{"router_bias": true, "n_head": 5, "vocab_size": 32000, "norm_place": "pre", "positions": "learned", "qk_norm": false, "init_std_qkv": 0.0186, "init_std_down": 0.0, "decay_fraction": 0.828, "doc_mask": true}
Below are experts of layer 3 (counted from 0) of a mixture-of-experts language model. Rows are named router (the router's row for the expert) and show model dimensions 0-63. Each number is 128 + 24 x the weight over its row's rms, rounded and kept within 0 to 255. Numbers have three digits each.
After each expert's rows: "comes before" lists some tokens at least twice as common just after its tokens as in all text. This comes from a sample of Wikipedia text that the model never trained on. Tokens count by the router's weight.

# expert 40
router:122093141126173179106135128123116112126148084106126123133089096162163115127128124136097108088119150130129127079142142135167121110109047117129154137125125081176132125160131157112125148107119155
comes before: " of", " was", " is", "'", " to", " for"

# expert 43
router:129136091109150151132119113113123161128155143127148125094137103170147123117122129159089153166125152103149168147125158157141098135104162147129096122157105125141099104084127148144151115142115139
comes before: " |", " ", "\n", "---|---|---|---|", "|", "|---|---|"

# expert 5
router:150147125108143107166137118147131104091075136111115131155158100150111154134138131117121111083142134123129110147110126136172124118136144148127139097173098138085126145108175130144137116120155093
comes before: " |", " in", " \"", " at", " on", " with"

# expert 45
router:128127099133103164139178163112112119150150135104134151116113123153113162145114098069173146123112155092119105160136118133102116130158169120144092093154117151112124120116160144124103082115194137
comes before: ":", "==", "\n", " ==", "===", " career"

# expert 12
router:150156138113175141158128103101149123106136119133104138150160096131166150133107136146153146171132102098127165128123139116096102151116138108122126104121097133093126157118111130139132095139109146
comes before: " |", " 0", "|", " League", " 1", ";"

# expert 17
router:113136151166113132120128098122094110125149116155130134106098160141086109147138117160076185076087166131134141161114102128106161138113177126106114140090142173110074123185128104085171161141109113
comes before: "ing", " the", "ed", " to", " a", "s"

# expert 28
router:149201138149116107109180120120128136168136155101127112162101113115118168164130117150138100121104125143130125148121148135156143132117104142128108147166139138123095124097150143142135120145118141
comes before: " be", " was", " the", " is", " have", " not"

# expert 22
router:148103133122129177147130161115138118105138157131110154110095107132120127161151142108155105126141133122122141154163100146148151116122184114141139079094117144163085103143163140098109124106138101
comes before: ":", " of", " a", " by", " name", " ("

# expert 21
router:129109132138152175091125173153115132134093146125123131120114168138117150162163135138117135119085116146187128130118144134133131117153116124102112116105139170152135135151100141089137104113103117
comes before: " |", "\n", " and", " (", " is", " in"

# expert 14
router:110152143130069087124117112112126094162135149144147128128086120122118109154113110118111142093120158159136076132138115176090098126106136130126135130127146107116132138129114080141139139144110133
comes before: ",", ".", " States", " in", "S", " City"

# expert 2
router:113116126134141140121154176129134110124171115100119160142129131123136091097148136118133133130151110142173080114123130143110127139113142128157133149108129075067100098125157150122134143158135156
comes before: "-", "N", "W", " /", "′", ":"

# expert 38
router:154139145125111115150067131120124122163130154165151075145078171073122114099121161158150138180164161127103141113124091101162109112120130104107126168109129143177168133138095126145102167138098133
comes before: " |", " ", " 0", " 1", " —", " 2"

# expert 39
router:133188135145122174152120125153103119091112113097125144138125096147103148138152112127121060106096084122115176097138135186166132100171127114131152106123134150128107107127139150121116165119108117
comes before: " |", " place", " round", " season", " zone", " medal"

# expert 19
router:136174156164135114120090110137118112179121138152158109129079170060119113110120155147142143163151165157089158062135127106175084121125137140094132146087142159184160127109086125105114151145096135
comes before: "\n", " The", " He", " In", " It", " She"

# expert 24
router:167124091146079124134143120153124096101106149132116140128114153123096141087167140105173111149190113146132147185107143137131152150148137105122133150123156169122134139126135117147160118136129119
comes before: " |", ",", ")", "–19", ":", " –"

# expert 34
router:100118155147152145147146115151135109127111127187117141126110131133087107118148127135090114097150114118103135120167129114103092118127085128149148114089150134128117092146144159110083122131131098
comes before: " the", " a", " his", " its", " their", " an"

# expert 9
router:131103132098158122113091154134130152157128113124113108131098133127134109140113104090158123115128134128174111170085138127093129120110117132120140145093147138145124126149109122108106124132161133
comes before: " the", " a", " his", " this", " their", " its"

# expert 8
router:153167135148130112117069123095137109176103145141133083144083153075126103107131168147127129169154165122085159121120095099159099149100119146109132134095142141157164130114084120128102165151105138
comes before: "|", "-", "    ", " been", "2.", "3."

# expert 7
router:126200154175107159118149155120128127136127093082118102118104127070134154139135147126165165106153139107127161128133106145149143125138153149125140092135112148141142126113074128151087137141060133
comes before: "\n", "s", "|", " The", " He", " In"

# expert 27
router:122129131094118123166124156116119127116093094117172111128155112142142121136133160143169147102087172120124118105133109158129143159168159145098146118107124129117143124151122157130144046103128122
comes before: " he", " the", " that", " it", " they", " she"

# expert 25
router:158168113141075100119110134133125103165153105158143114165073169077138136083162112139127153151140143148104173123148146140110134176136157120113175115132125169139180153149083108146134161155087129
comes before: "\n", "==", "The", "In", "===", "-"